Experts of a small language model: 96 GeGLU neurons an expert.
Below are experts of layer 2 (counted from 0) of a mixture-of-experts language model. Rows are named router (the router's row for the expert), gate (a neuron's input weights, with its number), up (a neuron's input weights, with its number), down (a neuron's output weights, with its number) and show model dimensions 0-159. Each number is 128 + 24 x the weight over its row's rms, rounded and kept within 0 to 255.
After each expert's rows: "mostly gets" lists some tokens that are sent to it at least half of the time; "comes before" lists some tokens at least twice as common just after its tokens as in all text. This comes from a sample of Wikipedia text that the model never trained on. Tokens count by the router's weight.

# expert 17
router [133 162 116 116 103 121 110 160 138 109 125 133 117 138 167 124 122 122  97  99 141 142 175 127 133 170 155 140 108  93 115 152 124 144  89 129 151  95 130 105 119 143 154 141 103 128 122 146 145 105  93 117 122 167 122 110 120 131 144 127 140 118 201  94 152 154  94 157 115  84 142 129 147 122 124  93  76 125  90 147 135 107 154 124 116 107 162 151 145 123 169 150  93 116 112 162 112 151 136 155 148 119 109 104 144 145 115 145 139 115  82 118 151 155 151 124 148 150  91 163 110 171 119 110 120 130 101  67 124  92 150 115 168 148  95 118 102 120 129 115 109 162 106 109 107 191 130 117 146 121 143 104 113 168 148 148  77 158 136 122]
gate3 [146  75 125 142 104  86 185 123 124 104  86 130 132 100 160 133 149 140 148 138 146 134 163 143 117 100 119 130 117 164 144 149 150 103 142 115  88 134  87  92 112 150  89 180  83 136 128 115 106 113 115 172 164 117 129 107 148 141 132  89 170 151 132 143 115 129 106 138 107 102  97 122 142 143 133  90 119 120 150 125 132 225 135  53 110 121 129 130 113  97 114 111  99 142  95 162 136 145 102 118 126 118 143 124 126 142 149 116 166  97 171 136 116 124 152  86 109 115 138  79  96 153  92 135 143 142 134 121 120 130 109 143 122 137 123 154 151 120 147 144 108 148 150  95 139 127 107 139 104 101 153 148 128 139 129 142 137 135 135 110]
up3 [150 150  81 103 124 118 126  93  93 149 120 101 100  81 148 154 139 159  81 110 133 119 126 116 141 105 167 136 112  95 136 114 134 100 135 109 147 126 189 114 114 126 120 143 124 147 117 142 173 129 132 123 106 163  95 132 161 176 189 103 148 101 158 159 135 118 152 154  91  62 151 153 123 102 124 116 109 115 148 130 103 102 137 106 162 157 148 131 147 118 148 119 146 154 110 141 103 176 105 137 136 104 114  86 146 136 110 124 145 175 144 116 133 108 109 124 135 100  95 138 148 121 100 124 154 122 116 104 127 164 124 160 137 117 119 150 114 107 128 163 123 150  96 164 115 118  73 107 115 117 133 192 127 124 164 146 119 123 103 137]
down3 [141 126 137 136 137 130 134 129 113 133 104 130  90 132 167 120 111 147  94 109 129 123 146 124 104 117 147 118  95 131 143 142 137 138 158 119 128 110 204 138  62 138 158 131 143 114 145 169 130 132 145 123 122 123 110 134  96 113 144 133 142 116 139 130 127 133 121  96 102 139 149 140  99 164  83 147 109 137  89 167 153 127 136 141 177  91 127 131 145 180 124 109 157 141 145 151 125 139 109 154 145 134 119 135 144  87 190 114  89 127  76 137 143 121 117 119 139 167 136 142 137 113 107 162 120 152 155 118 130 140  71 139 135 172 103  87 123  70 156 169  81 137 172 128 123 123 148 100 174 146 143 106  98  87 140 138 120 137 169 141]
mostly gets: " in", " on", " at", " for", " by", " from"
comes before: " the", " a", " his", " an", " their", " her"

# expert 22
router [ 90 139  88 131  96 124 143 139 106 117 118  94  93 132 148  80  93 100 122 118 119 142 167 137 114 129 154 132 114 117 108 137 168 158 140 104  80 110  76 112 130 111  96 162 130 127 108 113 142 122 153 121 125 134 133 107 153 144 120 116 155 132  92 137 131 118 146 113 143 106 119 142 118 133  95 122 140 125 128 123 131 128 124 117  92  94 152 143 142 158 129 135 125  96 123 159  58 117 152 144 129 162 118 140 145 122 144 131 153 119 145 113 125 161 135 134 108 108  93 172 139 160 113 126 130 156  90  86 153 121 189  77 159 162 111  88 150 133 119 156 125 144 117 114 116 142 109 118 112 105 149  84 170 204 182 171 121 154 148 135]
gate3 [130 124 145 114 118 105 129 110 169 148 142 122  96 142 134 104 116  87 172  94 105 113 107 135 122 108 121 115 168 115 159 132 120 139 136 131 116 145 140  73  85 109 102 161 137 144 116 159 140 142 152 166 154 134 106 142 172 150 165 140 114 108 157 106 133 133 130 128 124 129 152 132 184 167  96 116 130 116 120 104 160 110 106 139 136 132 118 151 103 100 129 113 160 135 115 133 111  96 172 162 144 154 120 125  91 148 133 121 137  95 130 137 127 142 136 126 122 103 109 134 121 105  74 130 164 109 104 176 100 161 191 149 133 152 159 110 141 154  99 119 111 147 140  88 155  81 151 102  99 109 123  89 112 140 175 141  97 159 187 128]
up3 [130 166 155 113 104 103 126  94 161 151 143 119 105 110 120  93 133 153 110 132 122  86 132 201  95 124 127 126 112 128 166 194 131 119 160  98 113 133 123  92  93 137 121 123 140 141 158 150  98 101 159 126 175 133 133 122 129 127 152 116 117  77 135 122  87 102 127 128 110 166 139  97 188 135 122 109 161 122 120  99 121 163 121 124 137 107 124 147 150 138 111 141 126 141 130 144 110  87 156 144 182 151 143 149 114  94 145  99 109 119 138 126 133 179 119 167 136 138 145 141  90 126 124 121 166 140  80 159 138 149 188 139 140 157 116 110 128 108 113 122  91 142 136 100 150 117 103 134  95 122 151 118 105 134 148 100 126 123 175 103]
down3 [127 132 142 132 105 133 126 153 113  92 146 110 131 113 126  98 125 143 121 103 139 149 143 122 128 133 144 130 107 114 162 133 110 157 135 134 142 147 129 110 132 152 145  63 149 141 152  70 120  94 105 143 115 138 149  82 109  95 107 135 103 150 149 139 120  96 125 124  83  97 141 127  93 151 144 135 145 157 150 162 131 139 116  92 146 115 120 107 153 162 108 148 123 103 186 108 162 136  93 100 102 103 170 116 135 153 104 156 174 116  76 135 126 158 119 107 141 133 132 152 121 149 174 125 102 152 150 120 125 112 130 158 169 120 157 100  93 161 146 157 123 116 115 136  55 172 128 165 149 132 143 153 115  92  97 114 133  68 134 121]
mostly gets: " |\n", " km", "%", " JPL", " north", " MPC"
comes before: "|", " of", ":", " in", "ing", " to"

# expert 19
router [112 127 103 111 108 119 101 144 107 140 138 116 133 119 129 103 115 129 116  79 142 126 150  95 146 146 114 155 160 137 102 148 118 152 126 103 139 118 126 117 119 138 132 154 139 167 125 145 164 132 125 129 114 141 145 126 103 167 183 166 120 110 151  89  98 160 139 149 116  91 153 136 133 136 122 105 120 109 105 130 131 117 159 140 114 155 171 129 121 166 144 114 147 112 129 165  75 152 146 149 104 147 171 109 169 154 138 140 140 109 111 112 129 148 153 123 154 101 115 188  64 166 118 109 117 109  80  75 116 118 121 116 162 149 131 110 100  85 127 126 143 173  96 108 134 165 139 108 134 151 148  89 122 167 158 133  66 148 164 128]
gate3 [108 125  95 125 151  98 134 154 118 188 178 111 136 133 112 125 141 113 125 123 139 102 165 139  87  62  83 140 182 121 128  95 106 138 107 110 104 132 114 113 155 121 140 146 145 144 154 133 142 150 104 120 109 115 115 116 119 128 111  89 135 117 149 111 117 112 124  94 142 145 124 162 108 120 105 143 125  53 149 141 114 123 188 150 123 139 131 169 132 133  86 137 125 128 141 146  79 113 127 163  96 128 130 138 181 162 108 102 138 106 148 121 100 135 111 121 154 114 121  94 101 140 135 108 137 133 164  96 127 152 159 102 131 161  99 110 137 138 100 132 148 100 129 106 116 163 112  99  68 145 145 139 111 170 123 140  77 144 103 131]
up3 [113 150 162  92 138 162 110 146 132  83 128  82 167 124 150  87 153 136 167 165 179 132  64 147 165 123 147 136 101 116 141 116 143 137 158 119 109 104 125  89 125 100  96 149 116 131 118 150 105 121 141 124 136 145 113  96  97 106 146 150 162 115 111 106 129 120 118 143 131 165 129  82 131 134  89 131 147 198 127  88 132 108 130 124 145 147 120 143 136 138 153 138 161 118 191 111 151 100 160 122 154 123 139 170 126  93 104 140 148 162 133 140 163 160 141 116 126 143 136  84 148 135 137 131 141 127 119 175 123 105 109 138 135  98 144  85  98 135 130 129 125 113 156 135 124  93 136 200 138 140 164 136 156 128 138 131 119 143 135 144]
down3 [130 108 119 134  84 139 136 111 132 147 107  68  98  91 125 103 113 117 148 134 101 145 134 149  95 141 108 112 134  82 141 132 128 113 139 149  89  92 132 120 148  97 112 146 118 144 107 137 110  99 109 176 121 146 119 146 146 153 159 133  97 100  97  96 163 119 132  92 138 139  96 143  86 149 146 103 123 101 132 166 156 112 100  95 123 105 117 113 158 148 145 136 139 114 145 115  92 168 114 111  56 128 122  88 141 109 155 108 126 141 144 104 118 147 136 163 136 119 159 119  99  80 124  85 104 152 173  99  85 117 163 161  87 124 134 141 139 148 127 116 142 123 124 148 142 136 115  92 101 132 126  90 131 132 148 111  90 191 129 108]
mostly gets: " during", " their", " but", " this", " into", " with"
comes before: " the", " a", " his", " first", " their", " other"

# expert 9
router [117 159  91 113 117 140 153 145 139 152 100  68 120 134 165 148 117 114 131  96 130 143 157 127 148 139 145 136 114  85 121 157 141 143 131 107 150 151 129 105 150  88 147 152 129 164 125 165 147 159 151 115 113 142 131 112 151 115 125 130 105 111 171 110 127 134 102 155 101 105 149 124 134 150 141 128 143 119  95 145 153 142 147 104 138 149 169 112 116 153 165 172 114 102 118 154 113 139 109 146 157 147 132 105 148 124 103 142 142 137 158  88  96 177 167 147 125 146  98 183 103 164 111 108  96 114  98  88 124 148 177  77 175 104  86 141 143 107 104 145 101 114 106 130 104 121 133 127 164 126 123 133 149 161 166 175 127 156 112 159]
gate3 [123 133 124 200 111  48 122 109 120 122  86 106 148  80 149 132 117 100 130 113 107 114 120 129  83  75 106  92 121 128  96 115 119 169 151 141  70  98 144 141 103 122 116 167 128  82 124 121 147 117 103 120 116 107 145 137 155 139 144 153 153 143 133  80 122 100 122 104 113 125 154 109 128 127 111 161 111 105 138 119 111 144 130 148 145 126 124 141 111 138 127 146 107 124 127 111 104 119 116 107 138 113 170 162 118 141 142 147 126  71 119 100 127  69 127 111 101 125  79 179 119 127 163 129 126 100  87  94 134 141 149 156 106  85 117 145 159 157 157 101 176 105 137 103 116 145 118 133 113 129 112  91 113 133 145 143 124 117 125 120]
up3 [ 99 117 116 127 129 148  96 112 124  79 126 153 144 103 170 122 133  93 120 147 120 132 103 125 170 150 128 137  86 137 182 136 194 136 145 151 124 117 124 134 134 143 121 125 106 127 148 121 134 111 118 140  89 136 142 147  97 122 104 143 135 105 127 113 132 155 149 113  93 118 130  82 104 172 138 141 131 115 186 136 116 168 123 122  51 102 112 133 148 123 121 115 149 142 115 138 168 129 151 142 118 115 119  95 112 113  96 116 158 124 149 126 128 130 163 159  94 111 189  81 128 165 158 122 197 139 137 131 116 137 128 107 166 140 151 126 110 181 120 161  95 130 137 161 118 119 124 140 159  78 130 150 160 122  95 124 164 132 138 131]
down3 [136  96 186 146 134 116 112 129 145 140 127 102 117 140 122 140 127  95  94 121 122 107 130 128 117  90  63 108 118 144 119 112 127 167 141 183 142 120 161 125 158 137 150 120 145 123 109 157 132 151 138 109 119  66 125 122 140 171 109 142 121 121 149 126 142 128 139 145 125 161 137 145 164 106  87 136 112  82 116 131 117  93 128 143 121 157 165 147 112 140 142 120 115 105 125 147  75 143 128 106 135 160 161 134 113 193 108 161 138 120 135  85 138 150 131 152 100 116 121 174 134 143  87 135  93 140 132 112  98 164 163 132 112 123  81 152 116  87 161  96 116 147 112 124 115 118 169 145 154 129  82 135 160 174 123 125 147 137 147  77]
mostly gets: " been", " it", " as", " have", " has", " would"
comes before: " to", " in", " of", " a", " as", " by"

# expert 24
router [115 139  92 135 116 136 136 127 110 198  97 110  91 121 121 143 139 147 126  75 112 142 122 133 129 112 127 156 135 114 121 146 124 139 135 117 143 121  97 128 128 104 123 147 134 116 116 104 123 138 144 137 112 134 128 120 118 156 172 108 150 128 117  99 117 145 112 138 115 147 129 135 139 123  87 114 137 128 117 132 101 133 128  89 122  96 138 135 146 176 147 155 126 132 110 112 109 105 161 130 114 127 108 120 140 186  98 162 170 126 107 123 111 159 149 159 157 136  95 197  88 150 131  91 135 145  84  85 133 104 223  76 170 160 123 127 151 128 109 133 105 146 121 135 137 148 140 102 139 121 167 111 143 190 170 172 141 151 146 133]
gate3 [ 90  89 121 133 107 107 125 146 131  95 142 109 150 121 116 142 122 136 114 141 105 157 179 112 112 134 119 147 143  84 115  90 126 167 156  92 111 105 152 121 106 147 118 118 148 159 164 158 150 118 101 102 117 145 135 113 149 132 135 153 113 131 183 132 150 161 144 164 102  98 141 164  96 145  77 123 100  96 107 109 116 142 119 137 116 119 130 140 118 141 113 156  97 102 150 118  89 106  69 161 118 184 156 114 160 158 136 135 119 148 136 107 126 140 130 164  93 178 132 172 162 115 121 132 137  86 111 152 141  92 111  94 146 132 101 110 161 119 159 132 139 140 147 132 117  83 125  79 100 130 130 125 165 130 117 157 104 167 108 129]
up3 [ 98  57 144 125 157 146 141  74 147 134 108 117 149 130 102 133 166 122 147 160 135 140 144 125 151 123 112 165 101 128 101  99 137 107 168 116 168  88 143 163 108 169 129 111 154 110 162  91 111  80 107 155 132 137 107 141 130 166 158 121  71 119 119 139 136 119 118 123 118 109 107 111 134 136 106  95 125 100 118 126 123 165 111 173 120 125 120 111 133 134 108 145  85 146 122  82 101  90  72 123 131 148  95 115 136 157 108 137 138 142 137 111 124 154  99 140  94 124 129 143 139 106 141 107 137 134 118 171 103 135 103 106  93 132 136 141 184 109 178 136 110 108 125 137 141  85 166  91 120 124 121 106 112  84 116 115 146 131 118 166]
down3 [180 129 181 152 128 166 126 171  96 154 156 164 133 174 163 132 136 115  84 139 130 145 138 150 101  94 118 114 112 137 127 120  95 108 129  99 100  97  97 109 150 157 110 156 101 150 119 131 132 150 144 119 157 122 140 136 136 120 138 107 157 156 144 129  59  75 134  81 143  85 101 143 121 153  90  89 157  75 156 153 105 135 117 165  96 104 105 127 147 145 124 115 130 155 129 134 155 107 113  92 140 159 118 129 112 173 192 141 104 108 103 112 136 132 126  69 114 118 112 177 135 130 152 120 114  94 134 123 144 163 155 127 124 139 132 126 115 142  93 131 123 112 124 121 106 136 120 127 113 110 122 142 125 133 121  91 156 132 140 140]
mostly gets: " found", " use", " set", " used", " built", " signed"
comes before: " of", " to", " in", " by", "ing", " and"